{
  "n_layer": 12,
  "d_model": 128,
  "n_experts": 128,
  "experts_per_token": 4,
  "d_expert": 64,
  "d_shared_expert": 64,
  "activation": "bilinear",
  "moe_layers": [1, 3, 5, 7, 9, 11],
  "router_score": "sigmoid",
  "normalize_top_k": true,
  "routed_scale": 2.0,
  "balance_loss": 0.000387,
  "balance_bias": true,
  "n_groups": 8,
  "groups_per_token": 2,
  "init_std_router": 0.00958,
  "lr_router": 0.000651,
  "vocab_size": 12410,
  "norm": "rmsnorm",
  "norm_eps": 1e-05,
  "tie_embeddings": true,
  "optimizer": "muon_variant",
  "lr": 0.00856,
  "beta1": 0.9,
  "batch_tokens": 65536,
  "seq_len": 256,
  "train_tokens": 439200000,
  "steps": 6702,
  "dataset": "wikipedia_en"
}
Below are experts of layer 3 (counted from 0) of a mixture-of-experts language model. Rows are named router (the router's row for the expert), gate (a neuron's input weights, with its number), up (a neuron's input weights, with its number), down (a neuron's output weights, with its number) and show model dimensions 0-127. Each number is 200 + 20 x the weight over its row's rms, rounded and kept within 0 to 999.
Before each expert's rows: a language model's description of what the expert responds to; "gets" lists some tokens that make up at least twice as much of what it gets as of all text. This comes from a sample of Wikipedia text that the model never trained on. Tokens count by the router's weight.

# expert 15
Description: The word as after worked, served, known, plus including, like, when, except, and often the or of in noun phrases.
gets: " as", " the", " of", " including", " like", " when"
router,189,155,207,217,226,235,195,193,160,173,225,212,228,194,200,193,235,199,189,192,206,199,211,196,221,214,195,207,171,221,232,204,214,224,223,212,197,200,194,232,193,184,164,213,181,228,193,212,219,170,209,215,169,207,199,216,169,231,221,221,151,183,213,217,175,185,208,158,182,181,200,227,185,179,225,217,214,185,177,192,213,204,167,187,216,189,194,219,219,193,189,185,230,171,200,161,187,184,192,229,173,197,191,184,178,204,218,212,194,214,175,196,202,181,173,221,191,224,182,204,208,226,180,169,204,200,155,201
gate1,194,213,203,206,202,200,154,171,182,187,186,202,203,187,166,189,194,212,212,175,193,225,217,165,209,221,214,231,204,213,231,218,155,203,218,220,206,169,232,187,206,202,200,202,209,188,211,221,187,244,236,201,164,184,182,226,175,215,150,264,203,203,194,189,204,170,201,185,222,153,171,192,207,197,191,208,183,206,185,205,201,183,202,212,182,173,183,190,212,201,206,235,227,188,215,213,199,219,196,161,227,236,191,224,191,210,236,192,220,194,181,191,216,210,205,194,174,186,184,178,204,188,207,193,178,210,192,197
up1,215,187,184,213,200,190,188,227,212,138,213,193,200,171,195,205,224,212,206,204,191,178,198,222,234,160,206,168,176,177,216,220,239,208,207,223,211,190,187,186,189,203,205,190,221,224,172,193,200,218,202,190,203,232,156,205,216,148,192,160,183,246,196,164,223,192,197,203,194,191,205,185,171,202,198,212,193,209,218,193,221,196,163,202,205,189,247,189,192,204,208,191,174,242,193,238,160,211,225,202,217,205,210,198,204,199,180,196,179,208,212,224,191,235,204,196,213,193,172,194,211,195,189,218,207,184,206,243
down1,189,212,187,195,207,182,219,182,205,176,220,185,170,186,237,203,155,212,211,167,229,211,203,216,229,211,200,158,223,208,238,201,224,181,204,204,165,191,169,207,194,190,190,189,205,188,196,200,203,211,223,207,213,160,216,203,213,213,165,255,212,151,197,170,203,188,186,214,203,217,221,193,191,211,193,214,175,207,204,201,203,216,248,212,233,154,181,231,219,185,202,177,190,185,216,193,201,197,208,195,185,207,170,199,200,167,213,237,179,208,203,205,174,186,232,175,198,202,190,223,213,227,183,219,218,180,214,184
gate2,209,193,175,216,185,200,192,204,195,227,218,186,185,185,215,213,170,169,227,189,196,220,239,188,204,197,232,224,238,210,224,222,207,220,233,204,181,213,195,192,197,178,179,222,235,208,176,219,184,190,195,158,183,202,224,226,195,217,174,188,264,188,180,187,220,217,189,182,192,182,197,210,232,182,210,187,186,189,218,219,225,207,179,208,194,204,195,199,193,182,226,203,191,178,213,226,177,197,192,172,223,218,172,216,151,188,202,203,235,179,199,147,202,184,203,194,175,189,222,200,211,185,170,238,204,218,187,214
up2,204,192,211,215,210,174,165,209,220,233,172,205,190,204,239,191,189,211,148,170,225,188,251,189,182,210,216,184,209,212,174,197,199,195,190,227,205,209,188,193,193,206,204,196,201,188,207,184,199,175,184,235,215,215,203,179,181,196,222,182,180,211,192,219,244,199,198,208,239,172,165,182,221,232,230,213,202,186,243,180,204,207,204,214,206,209,217,188,170,187,168,189,201,202,205,189,181,216,180,172,185,211,204,202,173,170,203,212,209,215,225,182,235,156,199,164,189,167,215,190,218,213,198,209,188,253,197,204
down2,216,210,199,159,176,207,183,185,195,206,218,171,206,206,203,212,202,165,196,171,201,177,250,220,208,213,209,185,227,206,225,190,203,192,197,195,190,180,197,169,236,169,166,191,176,212,181,181,196,191,258,192,174,217,239,207,181,194,217,188,188,198,197,177,186,219,192,209,187,202,205,202,190,209,186,223,209,204,232,218,235,215,185,184,178,183,205,192,214,205,209,191,198,214,204,188,186,234,207,166,173,218,185,192,202,185,146,179,233,216,189,184,160,196,207,170,160,211,234,209,197,187,244,180,201,224,206,219
gate3,205,201,192,179,210,227,212,200,220,218,231,204,224,242,223,198,186,219,201,210,195,227,194,174,180,217,193,173,214,195,193,179,174,213,187,194,245,178,164,196,185,215,164,170,181,206,201,197,225,195,205,218,204,189,209,220,181,236,227,211,205,195,234,192,269,176,214,234,188,220,197,190,198,189,214,172,228,187,185,188,205,195,179,220,185,197,170,205,222,193,208,204,201,161,199,186,179,183,203,208,195,192,190,203,176,220,226,203,210,237,192,220,190,207,155,214,170,213,213,207,204,177,199,191,188,209,140,227
up3,218,238,202,207,207,218,219,193,173,191,203,212,229,211,230,202,196,201,220,218,235,199,211,216,220,255,210,179,188,206,210,174,158,211,219,218,221,206,205,205,210,232,170,208,201,213,190,175,185,193,235,180,183,212,209,224,180,199,223,181,199,201,234,211,229,204,229,225,197,228,170,151,175,171,205,194,242,185,195,176,205,195,204,205,238,204,178,189,204,208,186,201,187,185,198,226,206,193,166,230,178,225,194,228,202,192,212,192,221,196,228,199,178,226,188,230,223,200,228,175,199,208,207,211,182,187,164,229
down3,176,211,182,218,199,203,176,219,190,134,183,182,201,206,193,214,204,164,233,212,214,199,219,184,212,203,199,175,198,203,201,240,179,221,188,190,228,161,202,242,207,223,183,223,180,192,194,218,196,223,171,245,181,192,191,211,194,186,214,203,224,230,209,212,219,168,208,209,183,199,203,211,194,196,229,212,239,207,221,205,220,214,208,166,186,225,198,213,226,227,176,212,185,204,202,184,180,190,196,224,199,181,192,203,223,213,199,224,198,191,211,171,166,179,179,177,201,168,186,236,202,216,201,182,155,208,192,248
gate4,214,195,223,202,217,208,201,175,181,218,171,175,183,162,171,211,213,200,233,197,200,215,207,197,218,177,182,192,147,208,196,203,164,214,217,216,161,214,174,223,188,207,196,241,203,189,210,151,187,191,222,207,189,193,220,184,199,185,229,199,198,196,204,196,222,207,194,224,203,182,183,185,217,201,158,210,194,225,186,196,212,170,203,193,198,187,195,204,191,215,184,241,171,194,206,203,218,202,172,202,209,221,206,259,201,222,227,207,173,204,200,205,195,163,169,205,218,202,211,217,203,221,180,242,181,156,240,179
up4,207,181,185,217,190,213,224,219,200,235,219,200,215,205,209,162,184,199,152,197,187,167,227,175,198,199,203,234,202,197,195,180,157,185,201,203,181,212,227,213,202,204,224,195,213,208,235,173,182,218,198,197,223,219,191,220,169,207,215,216,187,164,164,226,202,251,187,222,204,200,185,190,230,182,200,197,206,187,234,183,218,219,205,189,204,201,204,214,214,177,204,184,201,184,184,251,185,190,214,230,174,193,196,209,226,219,188,198,222,165,222,184,234,219,165,201,203,226,207,170,226,191,184,164,202,232,191,181
down4,205,234,209,189,204,189,200,197,238,189,160,204,207,184,197,237,224,222,218,216,208,206,162,212,221,187,232,197,210,194,182,219,184,215,232,172,213,193,181,201,242,203,185,170,210,202,188,190,204,214,198,223,209,196,201,169,218,198,152,198,240,204,209,181,168,228,183,169,161,195,246,216,219,189,175,215,185,207,206,207,230,200,209,192,224,209,197,223,196,216,204,220,208,173,189,199,222,210,195,224,186,193,195,168,182,173,178,172,186,212,253,177,172,198,191,214,200,199,227,196,231,189,225,236,201,200,224,201
gate5,198,221,229,162,187,199,175,211,182,218,231,224,189,201,200,189,198,210,188,185,192,184,211,201,179,190,207,202,186,204,223,206,217,192,180,214,182,199,202,209,217,210,248,207,181,231,191,186,184,190,177,193,195,193,222,221,187,245,168,162,185,217,175,208,216,196,181,166,218,208,220,202,205,228,226,240,181,209,181,190,178,202,182,151,222,238,186,221,190,222,202,190,213,162,239,220,202,218,196,203,198,174,170,196,213,217,189,223,232,178,192,215,211,208,256,196,196,194,168,177,186,219,184,188,182,173,194,231
up5,237,212,175,192,184,158,177,179,222,206,224,232,194,220,199,180,192,177,190,196,191,166,141,230,159,214,186,185,191,235,197,206,192,162,215,190,231,190,174,201,186,203,186,191,223,199,197,197,199,195,205,196,200,236,186,240,211,181,207,187,169,223,206,203,218,224,200,170,171,173,208,190,194,204,230,173,182,225,211,198,171,205,189,211,188,223,186,157,196,193,201,201,210,205,206,193,193,209,197,144,204,197,204,180,204,233,234,194,204,195,202,194,223,222,200,189,194,182,190,196,172,176,201,238,189,156,209,195
down5,191,222,164,225,203,187,210,204,193,206,191,187,203,203,180,216,199,211,205,223,189,185,218,233,199,220,236,225,223,145,200,184,211,188,200,231,200,206,167,187,169,169,170,196,222,211,185,225,198,185,224,210,184,214,188,195,200,192,205,216,168,242,208,205,178,178,226,207,212,187,206,187,224,193,210,224,222,188,209,182,224,180,206,218,194,200,191,186,196,212,208,164,191,167,222,214,186,221,210,185,191,189,162,197,175,222,200,188,217,192,214,170,249,217,183,212,186,166,187,247,175,200,210,228,141,190,182,215
gate6,186,195,195,228,243,216,193,205,172,194,202,217,221,181,204,193,201,203,195,200,198,223,223,198,183,197,199,147,207,188,239,188,183,187,200,200,180,241,187,200,178,200,196,220,215,194,199,199,212,207,210,196,201,185,184,182,183,181,181,214,194,216,215,218,146,198,211,206,175,183,197,205,186,210,208,234,235,205,225,204,218,201,206,163,156,152,180,171,190,245,234,178,223,209,226,186,200,217,175,234,228,215,200,194,197,218,210,202,181,184,181,210,197,192,166,201,205,185,137,193,204,205,226,168,204,188,165,206
up6,186,206,186,210,223,232,209,204,226,229,191,217,188,195,204,226,191,193,209,200,187,170,200,188,222,213,226,164,186,183,200,202,199,189,218,151,194,179,206,206,211,198,213,167,177,196,195,201,206,218,216,223,183,218,243,243,211,176,179,232,221,263,240,196,181,219,232,198,218,202,212,209,221,180,196,211,239,221,176,198,188,176,201,216,226,204,183,194,189,209,193,167,212,212,184,183,208,215,203,156,184,195,207,161,200,198,185,200,205,199,191,187,180,202,185,172,238,247,186,163,205,177,211,218,213,211,203,213
down6,197,187,195,178,227,211,200,193,189,152,188,180,200,205,213,175,193,172,188,205,234,170,193,229,192,212,193,189,221,227,183,220,189,215,174,221,262,221,188,198,210,182,191,208,192,190,213,191,215,208,196,207,198,148,187,191,244,235,207,195,190,196,201,231,197,199,174,201,179,160,189,193,189,191,181,199,202,140,194,170,200,213,232,212,203,206,195,206,218,166,211,166,174,187,193,206,178,195,224,220,221,155,165,179,193,222,204,173,225,235,180,210,188,173,182,197,204,223,206,209,184,189,190,206,195,190,215,194
gate7,236,200,201,218,160,209,196,202,201,162,178,213,214,149,196,160,186,196,216,191,197,186,209,196,220,217,242,207,167,183,188,207,198,222,198,210,171,187,212,240,213,230,217,202,191,205,227,194,215,206,181,209,206,191,202,176,224,199,217,204,191,198,185,161,177,225,213,218,209,200,198,228,192,242,201,220,174,197,204,162,183,206,198,194,179,193,189,215,196,206,175,227,167,192,221,202,235,208,197,195,222,210,201,220,176,171,197,191,196,210,223,164,181,196,195,247,190,186,174,228,238,180,212,162,235,217,182,180
up7,152,212,238,202,184,200,186,196,195,189,171,174,232,208,175,212,196,189,177,226,232,193,211,200,203,230,198,153,217,197,200,212,215,200,185,203,226,182,169,198,222,214,210,206,224,213,209,234,199,193,226,210,184,224,195,207,215,209,225,178,197,238,198,199,182,192,217,203,232,196,184,192,183,225,228,202,221,192,177,173,194,164,206,218,211,176,195,194,199,190,172,204,207,179,219,187,241,204,161,203,188,170,185,170,216,191,192,208,239,179,208,223,198,190,185,195,204,213,178,186,208,227,217,155,213,165,259,199
down7,197,169,198,197,178,197,198,182,171,242,202,172,207,241,202,221,202,198,206,171,177,203,212,227,208,187,188,187,224,174,172,209,228,209,186,208,175,195,188,206,201,197,188,182,204,179,210,216,182,195,210,226,189,195,187,196,205,213,182,210,175,212,181,189,205,223,180,182,179,233,197,210,232,190,202,220,165,207,221,181,192,193,236,157,193,188,191,174,212,169,185,197,207,197,202,138,206,182,213,213,191,189,213,188,240,214,210,212,182,230,180,136,180,250,222,183,173,201,194,195,181,204,228,174,190,204,208,229
gate8,181,187,201,221,208,218,187,218,214,216,199,193,198,229,215,233,193,196,197,181,229,216,205,242,190,202,209,185,213,174,200,200,203,176,221,180,236,212,206,211,210,217,209,218,189,214,219,184,208,176,212,192,195,211,192,187,197,184,224,197,195,161,199,220,203,176,235,211,212,196,225,215,202,199,214,205,197,204,171,216,204,219,154,194,184,165,191,208,177,176,188,220,149,203,138,209,240,192,208,163,235,201,186,188,184,220,211,202,217,186,213,159,232,167,225,168,202,195,215,239,208,212,197,171,234,226,181,189
up8,219,207,182,233,189,201,182,223,196,168,211,217,192,203,211,202,206,207,180,200,216,197,212,207,201,198,223,183,214,243,238,191,187,233,182,196,201,169,188,190,238,194,209,159,193,205,169,225,183,262,155,226,191,187,176,196,256,193,192,220,175,214,198,208,194,221,204,192,168,210,169,226,207,204,225,218,189,209,223,223,203,199,199,226,214,204,205,214,239,177,185,169,212,210,195,178,185,214,231,190,169,207,215,196,193,168,202,201,207,169,182,236,182,215,224,229,200,207,211,195,176,203,180,233,184,205,210,198
down8,191,165,196,205,190,243,232,181,218,184,205,215,162,185,215,178,190,206,205,224,224,193,218,197,183,162,178,179,189,195,218,177,179,236,188,165,162,254,237,208,236,226,189,206,214,198,230,209,212,205,165,197,203,189,194,182,195,200,178,172,202,208,152,210,238,231,217,173,184,218,195,199,211,182,213,211,205,195,177,176,201,194,206,226,181,218,224,172,187,192,210,179,227,199,188,189,207,204,234,196,209,218,188,204,186,169,185,217,201,183,173,180,202,226,217,193,219,213,204,173,210,189,225,182,204,235,205,204